Experts of a small language model: 14 layers, vocabulary 27648.
Below are experts of layer 4 (counted from 0) of a mixture-of-experts language model. Rows are named router (the router's row for the expert), down (a neuron's output weights, with its number) and show model dimensions 0-191. Each number is 128 + 32 x the weight over its row's rms, rounded and kept within 0 to 255. Numbers have three digits each.
Before each expert's rows: a language model's description of what the expert responds to. This comes from a sample of Wikipedia text that the model never trained on.

# expert 45
Description: The words and, or and & in lists and clauses, often fused with a preceding word, plus the ric in capricious or hurricanes.
router:099203121121153056083148122181110118122146143157176167155125062135138098096153139124132141136161139185083140130180176047109104122105128072126123149109126179117116124092153065149129155127087149128186091131084090143127207098122101192176173137176170114120131145193100149078146126150098159157127109126132174104100118115092112185100116075116155115128130135092076162085070164161117149119093126084100158088074099204132136099086158126113114142115145139151138111155101132125131140134114098109177103096173168169102164147119181152159168097131089190158093108087090088099175169126137145119
down1:143129157097180110150144163067098115121121116063119156139140138126066087073158162104110127123100165079126151169176139152148138150194155151033123133221151131130117127171126171151123127166136138167147086075115143163143140174122167179095164142092106175089094114168099158131110162131101155165124118159072136165141147088140096105131134159108172151087119110141173155168137130153140068095135214119109099151075154121108061133113164086109133142110108124150196153149126157077056135111126157067109176110146091134132077148193188159114124139143112151112122173107115141095198141135136142153
down2:128122077114132096107129181107147079174116132180130188071123170127149113204113205118141188149158098077138119071193137179107087129119118114136121110092106118111096153136100069106138139123162062139192159205174171134130135158130126112145161182164110121128147179121081130152141108138088141036129168121068134158149089130161098149167093133147154150121193131141125146110156143154135159183103120101206121190172143158149074120077132125118154114085123137104082154081140157132135101130151098136138183160063137131107141170118089083133117131138150082133148114131164109067078138116119125102
down3:072098124167130125118143121087105175126147103108099095158154077165158088022165099173142095161127111148139144138118098142089124188150138051154130108158075110082186105126141140160133151113075146103145189155160163137103097135144138089152065098112178150036133130105125155072112116171166138127122087123128099136108079151119129037134118113137161198103121127092153134118142166114104149160125160104139116108199116176122164075087132167107197114153147143145179112134145161125148089139157069095123152131150210116048152140114138119131137143100176120137148160090123098111081157143111121129
down4:097062190150124090107131076111092129143134157125076181137183116181138180171096200094119135135114122132143146115146107142131102125155166111126108080137187118151170126091094107104129164155166111136081162099112143196094190153109122084143176069178071170140157063169158155136082143155172119124144186140147146131115115128188053112207166140149062095091116119076099139124165107114132138104075154130175108061124102118143128124094092117091147112133128122175124079091081160088157108126128142116156118139155110118116112142186189124156126136149185199159170123142114125146151129137106135171
down5:171137131119146156139099087151152151140112176102179193140095127104149114137137166155188166072113140028108096109086089128132119132130113216173141137104114145080118068132105130142150089130146126117075101161170160134124111164139165177150129143161123137107112189112124106135071103102103140141119125191131141142148125136113115134170159143146074120092124141149142120126195072081088101103167131156175079167211112115135155136089116168096124069048151106071107124076080118083072141137133107144163123136130196116138107120145152188163126133115188129109190112142158170169139110187156158147
down6:081105204134128120136109110157029202164157093117159100095145151096129074135104175137109110061169133120117125119119161149090118152107153144090124131134119109178126155089153100115152142115164167153112111142124092112075155112108104128111131179144122128135122081099168105148123146116154147145075153063100163056123195097151106113149121094129194147175136131133108139158118183086134100078100135178093242150137146142091161149132081169112133080116180070103107096193129099098153143175160172118100153129137152149086108156137141165133170090166125155167136100154131091158087082114172113178
down7:104158179125105153175158102069147164120127126097142127186098204085141097148178077163192124121136120082111099147104060118117087164130122211165179126136114083115086117143125198104086115129137100149118124161139148146080131145089175194118084130139101159116107189146107119148110065106133182113125113160141133167075155125153119145139103143154068136114106094145138158178131087103173072168142143105118113154119134157120148174109148154131098124109182109182119136129070177142089104133117119115150085154159183175123068036124132129167136162166139091176193138122162123133135095164180112138
down8:125147151158140153152115066105144163157138120114098149121070156133219108113150095151092161137127104103165118137088125114140192078134047132091103157067105103198111130089085141138121145138149145088139149167141057196139083136124127170126128126163114109182125159112129146109040102112191149108102183141109184172158159116195144139114162125103111143138152160163156129153110121124108119153143085159175115107166127076090080112195134184143136114150111169157106122141094119137103118108163152073159127143168132138110091080164101173132083121089107164205155095115126151219148107108112096156
down9:106118238120137126138097138106182148137094159197133153151065076086208091128086187151176130063126136137133128112114130106138138091151093117081171203120150105128105113105149089141145150112104137140122104125114119179099116146136077128139211121125130159151148152113163095118099126164130155096067182141140127114099168112122094120120131069158122125118132118121118131116110127146116150074115144202110131115145120114028154101121108139103130085138167100091101167105105130145075146171173146126144175129143128147068123162098100243137084141118113141117158121111191078092092076162135133081
down10:187129142161130093123171134097112106131115119138096110149127112110142113139173153082094151159104122162139138112111104107115144096157134112096102134200180156113136116117151109106122165130091147108135159095024102121095152167155034091165148105114132140146151086141133222120094127136149131113066102098073123115163094114122155164100090152131128100111146113094123143089094145165209159127097205107132108041103096166077146132154124084135138164186103121142114148138108097132177126118129120062160199199122049113130178128179134108152124125117099170102124098091086124081113159067175122132
down11:181135141088155108126117138102131172169123119118107147152140147124135104142143101081058154123102157131140124129133089119114114145157102134131156148152095123152159138189057145175072153065109088150097165165141154126154118119114173177131062116114094176101085148168107129098117074142115129161154114207113073105111128120135146032093140113029162141084136177143136100111101128139215074137090116068040093088143136182099124132141119124128125128133131143134170126149154192101195099115150153155136112166171125132159136139108155111122109178140104218110098177177160162123122158095130143119

# expert 20
Description: Agent and role nouns naming a person or entity, often ending in -man/-er/-ator, such as leader, owner, painter, player, author.
router:095165066169159172089145141132064138145114099123147150121122149117153115144103085109130134130076131054095101099176087163090102088103128154048142091147071164151127096118181157148136137106077110129127094175094148109100140152125132098150100122064115156143067170217171148144089130085123181129195119123115178123107130139165125080153127109069128099108065129117146079153182163109113077161166180152112140151148139107122148142095094128098126099117161149166152092142125061154101158123131163168092154186147078146104149124109151139059140089102132156125167141144075091151089079185138164145
down2:090106091156070160106146152103195101145130164146083136126080113143119092131103155146124113174111118144107100133127177151112107055136170096072095201176106091135156135130100129116156099143143110191200153122205105163100115108109131122082070180129116192109119149117145123160162111147124148136062083082108191162098151171129098153149142079180220097073118182143133155068121094062090115105080110149108143129145118162089138143171134083108147142180104111136114106123126170118169115173115083105114099098117155108118092085133068130100150094062132125139153093103117132097124160158095132130
down3:150113125092125206188120075138171117193132183136111103161123107142111139117117136155158104122132151155091183163110150086192106121071146128128159132184125123153172096154090149100146132135099147124112132121170194181037149141137060102107091116114077115121118137073123051124111143162122124138058065142137108129140109135098100123083133104181109210088120191096104136119149117092124125123158127107093105148148123104098124120139154119163085178087142141162124147177097141109167126113184108109224181119130105072148101133123172133160144186174123134136092053120161092088131103119143157119
down4:127129078155146108088140098125083133131140094130093090181091109120120139146120116136203143118121100111095125071142095124131088124066139128125124099103162142095112163145099140122097140133128165085150135060066123133115134214182166168189165097126138096114105113173102145099099153073145174096141137146151140126076110135158113192157148145132102097064157096106143118128088153159139070133142139174141138134080122130159132110139156165155102149073197095043169081117135096202125150130161109182116109138116131155119104159174057134104152025127118148115106080052103136176142156118139099079
down5:152169074108102165143108127180144136117138173108103159153138091081087145117131155155129149153151125146103137118110163140151144127102131111126137139155100186147071225126122112124104113141100123177107186099151105103103107154164134120090105124077139127177130120118112083155172123115108080138087158091122147146092153156120159106055166144217166075095127197139126135127137091066086129104108098158120101119112091098094100118145154122111081105126065140131162135166074100085152161108133095124183148078115155061176106078083083110175116157158162114108067124163075107106109133082021095132
down6:166136223136112093155171172138070126164106177145176110136119149112163134188134102111144126116133158115144106142119097128105098109095115134132171103181158093159141075054120171103114116112132179073197081106149119170121145157200129113172122118166122112090152102133167125147113125105138097162152164141143100148141101055175100168104100110122169184173126155116113083118158110155167129197173160126127150065125103114138103137177176098174172113072091110180123114107183160131179108117127156179110188127154071136130120188141084099082108085195099149161115114110165116103151118104124141109
down7:175137071179156149148170106152101094038105150100112146134131121115079150163123073137140110141153140142162146088132100111130115124160174089146078126076110116167150136120166185095088088127141154094154159040130111088139129206170158138087093152093113121087134135059128097144100095101099177170142110118152096131148165158107167177149152078148102193074193103140116117078191112102206121129133093128141105140128101103157033118160128190099131127116121141109097087104137145101149117099084048177156066119167115139179141121154116114142126110099139156092106137138103153133122106108103122137
down8:079166042084133168146114134149148067160105142144084172114104063129139107126152141088095170078208132125073162070128092116111115100160104149110088185153134167189103158097143114069124122093109187102110117161085129204163147180167101101086117063134125143096091096145158150149133070083075069170093139134160193125115137138136127139128159151149186133084162069138076123165144127112120114107172124159142147124096108112144083096132126197153142149200134103135175119150138103143125164116098087079153110104108156125144112154112095122144152175083115151110161121127083134084159095128120129136
down9:141115133146165223111177177125086181131137072143135168140071134120127133122126084139126097130110211185117147117157179161150079122132128172123126138102137130137119111115107156153147134080098152141106121157152093127114144087169141184068141051128118126172118115164155173082065149145118085094177095182089128138117112108142124183125144141187128168162127073086147177134050145142105127084171142181086107131141109091125142194043138143139125165114176095134127173094133109099131181123106140156076166152161099155136172133108151104153136120208062150137145110126143125137087124148089096161
down10:098102144145141093132082076130149138186099186089145109147158131158215144139085134149159093111193090084112179111068172095087157117146124124108129079142109156090124083149102076091110186150147111156108114144109115154059111118089161191124151175147123126197132147109175119163155157099132145120129109101088138181110176103154113133071132110174197113116132132173111118161120157123148125119120111129124165146210081086152184121128079109176116055110138117150140164129129183109093137176125170139141186133168110151182073114160196075139134072167113159089155117119122107126100109126128134106
down11:145080204112144144179130119104163101101137108153108108054157064154170135179118122111097106110072183113128141122141102150093107130125077128135183151138162095096155041066128102153159196101136119158159086152185143121088154076093134137132103164102136135163127097158183102129157100090086130148134078138121147153122161079151092121174101122132125094144142087172116139167135123128161132081112159092083180129096123092110149147116058131110136108179177111144105159151133121141074144175161095156079152099179049133085134128162171111080120154128077171149215131139175109129139115132112079131
down12:116077112102144136107080138087154100082166185072157089193120150129098155127118155142169135150177163151157174115138149153129152119121068147142124103088121137090122237107102203160097171151090196086144181106068081102133135143126149152097152149126128152090124092137126144141027102205122127145182171108131168131091110116094149150082118173164151147152085140036113083134131108120150124165123128128104140140122083170166088119126155136121134118117093128110184113110103136139088090077094153166182148086128138111156196109128149071189161109113154146125096133137123152132107145162109118106

# expert 53
Description: Conjunctions joining words or clauses, mostly and, also or, but, &, slashes, such as multiple genres and draws.
router:073169129096160111088143136178112103096182159160168143129134083143140086118177154154122127196133119155117096130192175101118087169114147089096141140129072126095121099059129100090109073127077139148204055111105141118121166070142144195100168148128128138112128170206090106096149144134127177128101113149110154129111133084099119173081161083146167164104141125103096162120133175195131137144083163109109157085117097166174099094074184126092125071103182127165106113098086139112106139132143133140105094076182176163084119170122142133091133130104124168101111065107107109130181112165151138125
down0:173138089128077112156135201141124169109109164159179156123113113171134048086130137112101137107171137117139085148195101098127155163183127173074138083117122124100111133102134142209128133109088123136112104132132104067141179113133088177158092122139146128065131188073087074071140130100155154102142102151107121108132112121044146191093110112124051151157124069164121144156083177129098139148160164146144090138090127170201118151089152147112089148173157089153085145137134145065119072142084103119147120160170085079137094143122119147159150119099145106130156117175114128127167179169158159132
down1:119110121076106179081112110105108140121178122147167163153093141115134102163120144089115131072150115121160107179101124097120108095137077111153121101142129103124182099107083133211122149149088134124075157072175134102121126101111128155140121174152148104137174143159090085110180162084042161114112130120177137186140167161140089164113091155114093133116142099131120170122176145108175189167131215093186130174121168115166090199099130149126126117142148118148159152057134176102154108120141104109137102127084131110121142104172187153153125162153133171080057202133117077058170102151146148138
down2:158126162171080120114134057113134121184142147102127121156068142153135111087122119134162166151168155143106155162130123089100134146086176114090124149119085119144137121099107162121113110180140111047133104122082159097126122165068116166135133172106167089101129130046176115105156131134168162128120119158109160100102115168168114148125159100075143133113139081074092194153129120139108184169172159179103152133210126161112118178140146166146120150114065111136185063150121130068136173089167151153161100084195154170164121149083105047134148050132165111184145092123120152152113090138140141118
down3:161128165135102102101145162177109126097138182146185155152124082123114085094132158113115153148130159128059126159136164102107078206081150115159144116149083127129076127095090112163119153117039098139190094141128079121084190065174126188122150102124169133038158160187071116084158114092094167160115102142117065124126121101138118181110118125148162141158116154105061148124079172160127125119127173127094121150099155147189150146076193096089152136113171084131122177097117130129097127151095142095110124096166158125115115170098141134150160152137157151112149119067165112118203144170130125128
down4:082104045150143169177128085120169106122121111144048092121130164095116159125112076120117116106110131089181166090125131185091145103138084145095115142094183155129140139189128113097139133102124136104088118119164170088171080134154120056106146154110092151201131103103161141162082121130131048135144139107134155200170173148099117092134136130122156113110161147130173102113137121088137103177135000178177141148168141076087125122148071169178121132179125156086102126133139089108146176130153108157138148141054091134172162095118119146121129123147130124098134121148093153128070142106108135122
down5:109147125120092182084149106202118152088137150127167146151114091141143109090086140107087153178137156162113154148102166111139100200087141123181126138140086117134098117124105119161125176194034117155165130116171089077111169069155162171114138140146173127088121145181072108087132090067115175167188122139159107148126132168148086139102102124152124132130121128119112149103107159202100131153112175125096133126156171141126170129064174127082176173157169049120145197081134121085074155159097114133100060129144141155185142118092161095115131159152164094130118124130153087090171153148143105146
down6:115110095117137135160108112072119112168087061122053086090147161131157178172130097121131102082111106118188141122130076137140166057161113121130102130114169137140153125173145120107136105125206149123080155108126189159148069190092126057121101147141101123193122075070185145158079128178159063100116155125147183125147128163110133080166153142129125116084129145133181086122208091061155114136136080131171116107152111096075111119183082145165124133134106174140133097116127120137182134112173121147146161169100095136139137088155116138101096106121089134127109141178071164142063099096108140121
down7:058122106071161151105151119091137104139131089133067079098158154112147128165094118100152088136138113070187132073148110146104144072133124137099113113140138148114182111138168116132168100175156150127137135083155176097131037161111107029122151148120099162206121111112138149160107143135168077141134131118183161188160178180104120081173147139121120095088135142149156143100189155100124116187119101133127131086166101130080086143133098172132126065121168171121094087127129132151152138126151129130128098168030104105190138102135168134097152140108154142124092138161072134114045081124142147118
down8:154154125170117151113178092052139140144116099171141097113099103119103084195129088077188147197155080069077132097131160116139186113128120109120079102113115121096206092121187120138134130108136074112103125088133153095141093135123199055155171117115152192146045120111156151157115110126110147173138119105139146168105144133099118159111054111091178127119185111172141074056176113064129172149155142081144119158172136083106083071119083137164138167068095143141141133132149098150119153147166108116099122092110183149130101081111146153107117099161158108119100110170125129142127135128132164120
down9:105122142107164166115108085061115096159080076125068129076168149140162169158093110164132101099123085111172166103120086140152160058172116129133115130105169117131166111141145089122131097151207132114102179108129163161142084211110130045099116139154134117197109086112161115153075152177154058115173152105155171140141139168116135063165124161138128096100130118120198091143177108081115091159124083109181110088144107124062095135159070147161137148161103131099152089152104147140206145113156127148104110179092119130127133097144140127095100110114115119128096126165086144126074107076166166117
down10:156115146099083107108125086157037140152131171106185165171106162144117071113119170091094169172112122125076127187181138102160111202085119088134123136174115135145085140181132168135093143114062113099158101148130083058085149061167061168102064099112107099070148184128101137094167081117114182173150093166132103156162093103140102180093140112151168155146146132115106123079076142116120102144103125199103098153138188129145131094113116111126124139040136108140106133118142141095109096122161116135149121161134183140169134174133093082090136169116154143096143136115161117162172131132131109110

# expert 14
Description: Word-internal pieces after a prefix, typically before -ation/-ate endings, such as inst-ig-ation, unequ-iv-ocally, re-br-anded.
router:143132011118103137156157156092064139096140147152120074150178105115088163142124186125130143107116138148109182104174141192177122125151165176148147096089057171131094150114113142098166108145116139055115141113206127110094145088151123147172101114117087096174053097090123161079192151171143171139120142133126162120134110097119136159133100105092150141145069154118132072119111184133128111191141150149181168114155139078191135154128142101165117145176161169099169126140105128118110120141131088150165098116100161130118146165134146054097119101147140100143143099095038122076133098106155119118
down0:151148189093146140155144045111145146178065140118170148133169113151115079141091086138169095123173113143122109144064130138173154127149122146088085148144153092106129113161153148140155176144099111130076155091170113097131131148108090176190142157156084104106130160216176098116118177071109147117118167126142078095114104139144167132115113163107130133191105181136146116094154111147171129078124134122092135163172113111168138104149107151088187114189134165166073126102128146166144111085100109095158104108141117148065119094197153126119217184103104167163145170113110096141174156192152100090
down1:132130128116170229154094149126170204173164076143111107122134165145175119087127169133127175144137166134081133092078141103147081110138155079098112158154164178085135140182131128109116074148149185119150148092143096135137131087124161099119114093167132119161095059124112101126130154098158150090152138077170132118123139172178092134133076099071193198099132157134186111175148146192148125133153139167122139146154093056165163117142155162101109141103116136145093112097152120105125118174153137139121146082173094172166130135150118091171192143154234152117104196139121133139158104116140122162
down2:123073244130130157186140102102103170134137138144082104142131083131114066107085154088090108116110124123061140067133112134126158113122134104121126127124127150151124102148110140086121092096121162128107150092097139166145144145211140114083140059107129163187083168145160141117137150108153170096156132151129155161111126074146066142116113149084082111117094196141070086124065151189154108128107143109090174121128110088168166114101110148127105143194157098119165091132123052197138110102183167142152113124154122173131234118142146095160177100139124105127168141118133136146146139081160163154
down3:095066095138113166099139093173071081122169125092173131068198154095140120108133166152180131084150151134088133140104069175089119148129155158045130154120124082130103157092157180180174095141160039136111072106162087162122089089138127119062172104129121135113133146129124109151175105104165109122120162127101169118117153166127138142183111152177105145120172050128125167145142180144116110102130156146149112127096144124099145136150126118138132122091186145058167119161132133060159072147114162140148177163190160129098104144164120160097138123189144109134141123099098068099097147167084121178
down4:056126104122128131118129158087109130044139170127104074172115174089106110146093187118150174125103154170109146125077143135135172101083127126088186113155173149155087166105195101117135105138101146081100134122168157130062123114155129156160122073140077141123087119105129129154177146144124077197116127228134133172142129091151122131079142132113154185188117116090128150138050133159165098150178094132183112130114077124152102091164157179131129134175178092090113159137086120159125160169120083208112179086115176103141095164148117084129138154125186126087115099111120103117124116113122130128
down5:143079143120098126148169121108105166121128114143133095242188135122094136142136132144135090140161120165077163131153131132131083139134157087126169147123150101107142182122179122100118057119094128190120127116136161119147149065125161101154124090126072153195124143128121150137170191199116115106158094105120134099094134141089100165122186125117091177081139200119104198131119156126137155082164137142163154180121129076073132171120134193124073124146106097160161149148136120117152160126099133065158158130099123194097075161134149097097053083182151173110123116142102119161162168088102118184
down6:119114140194133166093099126102139142079099087114115171144096138133124171138132154108122158110092084101168122142118184088094145106087130143143107152167171167146139100142125123139088193115127146100145062086133192072083132145113119150147083148049132091109166127146083102142128148135123155151074091196110089138103130127136147096155105154130140124158133000127092100134147163171126119072138115118086082206169180154124076184149120116164167111131179130083162107124080124148109107155106101148115125111127116108177181104090123178099157105061132058110138108105157107139142145109075129071
down7:139169131084058106136109164140086144134173086170090120126160117093101096159145119154070106066165137112116091180191105221152120095117110192158140087070066124054096132164137112083113133122138131155147136131103163151126113106107134120143136152138168108139142181152139171075195064107096134123146136169104153109137081169120156112105125142171127096146147078143080065107132104133138105150154131161088180135134117164136142134081107187112104136123170156141117149090121105124094136167117084103207140162120149127115160170083107079140120160158099050170137103183158125108087183142168106087
down8:105134134174118181093145081141099104094115159165102140098114145144092139116062117144078158104096137174084196083122094127114172134063150182086099144120090122099104121151174186133133198125145096081120159090143128140167110088091131150120181113112119084139123101140156156129154106137112127097159170153181148108128171123149125141168118044112092133122113089124121082101164111119148141129114145114159138069080030133158162101107092159127149089153082181103093049071135129139185068099109083129100104182124142123119111145080086181116161131156105131096157093119152107075068110142149084156
down9:119111176127104100170176133101078144104167101153049114156150112118128103184101155089128138123075118173112162085154077177155169132126136149139164111092110117124114144085222167097135151119115132146139081143152176180116145100112191168157149166132131120147177142175087138098165141153141155073113153153119145076159129101138150111163071168175077122145099118167098106158089176154126105188156121136155177131150137112099161187133100149170136185192130143098142175097129154098096144129180131129137150114095125122092171178107158075159090099175110065147164130154137222101103111104143166138
down10:096168131058122196142155163146054130093106183167151084154127084110086193117146098154180080099078168126104157126137136179153077178106146133130157119116096110151097122182169145083088138183120097128151145132143095123138167168105150129163137108133155126107167084108232134137144105065142180095205155131124120139147100162102115090141137124085147143103152105112086152193127134144177083148080141190117117140117117072125121111114134133116179087171141108145048094107183160082134149095059115151099141124137112171084122107099125157115134126142163176176138150110135106134138066121133153126

# expert 1
Description: Number words and quantifiers like two, three, first, second, all, single, over, often right after for, of or in.
router:122115092170114104128080158144127123144136108151087121082120101145156114126176206183104145052146071138141091112128091180138155151132145141150118166167107101119107103049109130147059165100120156158168143111157146175109130114155172108092125140124108103123155139141108049090124120171145153182077136131109067090146078120127100110135156125188141182107093186076113147103130116103086141121108071115127132164166113123138107126054110145110076200045142127170144112160108168122125136173151104146119175102120113113117094092134151187059111154147110158144180128101125152107105179154056136193
down1:141116166153107141082123123138147167105125118172136076111082054097144163077125173117122087105140113110116149133138133125152152161145115114153051089118176094067105087153090138060068131107161182116143164151105151144105146150158128104107150103137136130150179135154067130111149139129144141130069140136078051159156113083177106172129081116154133096118141174128108140198156106088144137101136179109130149173090135151103127093097135169157073133092122108165170110121141193128119140094074081094140166081134085147064077138150162212088163170152111154139164152085149129140167111180057125170
down2:099103163143189063101131165130086130097123162166095114108109108128099149083190150133119093114098094169129159180105169136134114172148153118174122114066124122102118115134060150132105078154119166121174183183187082138133137132166096099160122163172137104071188101136061151091117139154156192122119117100093102070078153121167148169080129113141155108092119183132171170120168075086120110124120136126122130129110146143103076063122102165143107107062141143114164141083149201142146129159052099102124153151101104155085149145158185131083133090171131129123195127091144152120135088102087139087
down3:143131192153079164094144138149145148106118135172112093117096045090148154062132159123147096120110102124142145138152121121141155159157121114169045074102165098085102102141096098071093121106156185113136123146119140141125141149158124107093155102157150133165155147165049127123148145119117154144085106138076057166151111064158115171117084151142144083110134182116119124187155118091123148117139166073139137160076135148090142082097146171148072144124106111165195104131143190129120139099067084093130160104139064155081089138181189174085149186133128153136140135102174120129173143170069111169
down4:127108146094205118137137123070128148090101152131122137113145152113141138111074123085119083128177106153170109160144137166123099156133113080099109089147134105138102065111122156183108089092097082160069165150200122175166112134097184090134075127186147077111047185085118121132171165078077160120154140084199092107092143113124160200143117114129099196150141080119118131191117112114124110182176108087200158120100126145146131136142169091099078139133148114113145057108086133121155116156141146145110105097187108155086114144123168133118102132132196127088116153105139169137164175125106146154
down5:104121042161150121114101063130129159113073101049154180115195127053156116112161104113103131180128105112142134100084148090113120112172097120084119118194133135163151093143159111103190152114143156110139160125174103123162141121131065156143124091121162145160079181106152202111137094109125122160138106153126168182171106150126155174148108103143098093119166092151109132111106163131123096085171110119113135013136128096122139170170102094128128069136144198118088118162133085136183109157153178143122152168182151102182155158111080043141110117125137087136129111143116103150125124105160115099
down6:142199078157134115139072129187111140078089103186139125102136132118156087074132139144103086134177154071182134070130107083158124171113126146136107124116147111111106087071178134150161213126143098105122151075103110111140105146199171100142121134145107058190155110137081144089116170161147129131104070105129172076180082130110115129089146140118126156174156163152121127130143101121076064133172094135132127095109126066083092159152101068123124077187104147133135113092126112135149148180143114195139115145155119116115058186125158089133095159111145125138165170136110069153110094178161110107
down7:120117154140169134134158132112207091149129167170065128147120116154183151123131129175209121142162143124138089122139129125147121142063166156170155104107091128135115136108162227116097080157129171106169082137111151114109105092136127103142126146145073107101135106103109068166150141155116151123132125163129115086092120102117089075106084126101102163132117150165152151136167090102179175153115117136238031168174221113125144062156170116145157208161136144101145134119118152138201146123095155113156102099125120116151152073103145138156155136127077119084150121140160128139145096120125193132
down8:081098134099212160112165095139145117108178119122153144125124159191125148169116121163083135178143176140100103103133145187129105142084141154088119117132085180115089106115123142173101163104110118173111098166123092182163147127122140158103188157146090117119108108131096097169076115096149173126167161136141114130116101122187073159121184198188157102149142114076106154091095203204092097154076067138101094122134165085181169172137133123087145139166130128132142103143106132162072154141139158100133166079184125155177092092106096161119091152126149167106142166119132150126123212116095128172
down9:146152112157134125093134114127136091208175065139133115095119134137079126127087129132066105112113134120148079093162148133204150123171119127142068122157108134165130110158157151173155204099174113102147117085169135153172190132139134124177111160149131133224101129132116154160117115101069154114085126140202137073166145133096103123153131156099084114175127175093039088157101142132103104127124157116082120152129111155160080170161201089098182125121104187116136099179135151106125085127192101077139158182168127158070150145175112136144118143105165094110116151124089081108154128167144127099
down10:161117098142138063122101096120118099185084115117139122135100159074098093150097106077162190183170115147117161120127135103135110082126159133111150113149155163139167211124124129079187089099141119117148077148099119113169078125108148096165137158169136133161143081135155126137162092085105104127110121101143141152168173155136161138098143148172110100102157111177102128175149153113152181113170148150122162086143101152119134088133156093107140080155118171084061083098167074071153159099207124144107201167166064084141106173158088149137105101187096154080071149138083104119093090125144087177
down11:128189156132094144166109122177142106189182162101146111166123108165106127186118162088160119014086100150108143137142109141147137166081208135141149115140116102110104120134110153101110113144102172111133100162129076160061084090099116129125143075155129117146186156139105071154137166116120129086110066097099113101162134123054126103145087122129091167146067175108147090170162116108157092089113075165128144193156119126125155135092194099098126165089124102159127141161139137078089168156098144154124118091155118164135090080158192126058121156180117119115099157126165135107149189118115115176

# expert 9
Description: Ordinal suffixes and words (st, nd, th, first, second), plus St, Th and articles in names, such as 25th, 1st, Striker.
router:142153092144123104107115066088078085130097118164084156075133048125067097099134142168141137064157125153094128131161107117179163148109139105180169107156106149190120118094121130111077114082108112145141037151087130160125165067087116157126134175141107126145156126154193088132114128180163107108118171119132083141102113084117152150114141129137090161166087141124157102082120135106097117164187108127160083125145117138164149187046110122139096100110108119092129101157075081098108160142148057132135148139116152088110100093173141174096140152177108139191158163086074149077074171128122110177
down1:163138250121088119136196111100135161125080107196122154169102067131090127126134107117151149084110130146140179110159072084143161114185148103137167104136125074140197129088135107147081141107160128109125080155064136151138197135126135133100140159118168107081134081085100092162080173171123091127137210115147158106066149095108145139165135166167127168121108082126144160145079102123113154125098115118118089166147132158129112104057076111122132205109163114096158072153099140091088159142117095152120124136128118079079145107130127158131099115128088117181144166135068142145099187133127113146
down2:144128146121078089184128151142085159123131096143107113116095103105104099121168112173142158125135151046162075084111163118133080136101117121128108142096138086135113155180220129073095120104096142164181144190086140115137112084138131072107140154148181162184085119103163112143172184122112128094086095153124100123096124143144131169080197206163103078113156105110101124124119105106127174138140108114149096116125183146136147200118111137146118097172104107143106131135152182078076098117128103128165190127203059071092082120118095127094167172182113133160204112135135151147138131122126106095
down3:130124193139147086064120081171171150139134155174147209123099097153175135094156127135173122106093152148088134144105080066083140101148164124149156114090101115183119145100095154167122159135125128129120124144121087110103064136161145076134077109094143138121106220101150054116094060185186128120172149050165147169159089133135121126084117118130108154124072108100150122181177123122091102138130093128133115152158156102135095142098098116118062113162125165154176156148001139177115101130160090103138113159135143089122088157154155153098123153150128121139170114124168138167110103142130106148
down4:093073151113116142092105101183111151190103217087127159134108137107135138176219140125100154169149170158130185112150157086139126125099124126173149055135174133090095109136139130111103052180149126114173103157134142089078154151148135140084091092136113145175090131153095142113102075113106100088131196110134144102175143094125110135107111110167091168148090144106177160169125161172123144122031150173142141151140054093103135115070149129134105130160149139175092101111092148177125096128127170142137053182084108127093087163148107102171147151145077132125149142141162164113090139092141125138
down5:149106154177166097136137169124177095121181158138115178150080119133171128141165125166166151119112156156119094078134146159112117039113086088117153123097146069144148174111115166041194105190124102122111104120150140120132131146121168160180127120101071063119081181134114189152122154105110152121159159199104140114132126148101121143148065088124149110185138110169092156114127202144146128155086157158101177111127176103142150110176127068146126137094119126175147077117116159134127132085146099132093119120153166139136112076166166067121156105159174115141165114210140085128127091127042130115
down6:186113141179075134105138185071101180135129088170075132128108107178131205118159079110200084112125127113084194116187105138149170151127134064123150171108126148103146146065137122144119096107216186112130085080146196157119107094142121162088176104104133081148141094058152102140108160094098148112123117132112145096137139115091101083096083111112135120187065108132138112140164114138079093131116113150105124138140162175073098139170120082178095136169148152085116105177134109137118154095165148155111115182176102113088114151180138176131172103045126117117106127110120139137125106124131108142
down7:146067193174085143114120116127086170182164099168101148142155129177132125158108097072135129077112110166140172148177118121140155129163138081171161166111089165123158113144179162111092118126078134076149123119158117144111137141069121168119099128158143081107148107132115123071060074179166160090089155134144183100151071162111124124119104171167097134135064071123126152147137094115085041186147103090158114163128096165147126125088097131153097098146142094149142122131068107141157131123176111133168116184108069081086158093198144161127187129142134112134158174078165162087082117142122134112
down8:181129118181144163183161170117119182201114175063160188124131186130126153125130162064130103127093143173108114144087128205133130051123150168114113141079072127172121148107122115140150121185146146130131143156139105106127141166138109099065140114060100119132132121171148177120202145074104123086120137147198140164117125092190128153164084105081076108147128088143094159156091123119089141122085137129177163143169104130103068162089143162078120098180157134127185138131103167140137118171092095142095116076145130171153103099185125128158109143151114147107116114116162201129138155079132159133
down9:136140132109090112081102195150109209107149136114157094127123197154137114157124113119120105188108144140148098128132170107055125143136104111081069162096155171073106112122099161097197104195126143161147107061188151174128125144103151145143119093115151164107162216117148115158144080108063125130098153155140061134164129161089083109167179138156142117161163104096155144098142085146081130138109114109130118122093078162125135146112150106110080130068202119126115154109222160121171163146080157089092133110096145144128136132065155169064182155163132088129092113118141101110111098133119134129
down10:135163060172136118111110147136137111139138141100117098146107130090198103075110173149117117089140129156111087142108145160138147149056133155122126108113179160145082122156121112088109138079145148158166143116147098091144169126135126139210123076111091150211096158093153151099209119060128149104147103144137123133122156087199182170069137150114174079113138166143129086145132174121142121102158120201164184106147156067157120128176125108139112062148086143121110145133126114112126100089124138158205097100109113162160151208104111113143161139114153104044187100139160110102115152115179081143
down11:151171178158198130090119192126154125073126126052178128097127113132165089156171132199149165113126106133110149119159085111054095146085143115116137147110147072143112171112153133129163095098112073171098157122126181107154086121124147096097100134108115057103079142155093088167153153103111164119191135108186085065130160130092111154087148178111139079166158121170102134077145113086094106134193147134140125092138153109128100142125121088150151127148140193147133118079119153155149100096141141115147085101108147170111143106159151177108122087133136163117176131233191134086079138106136173115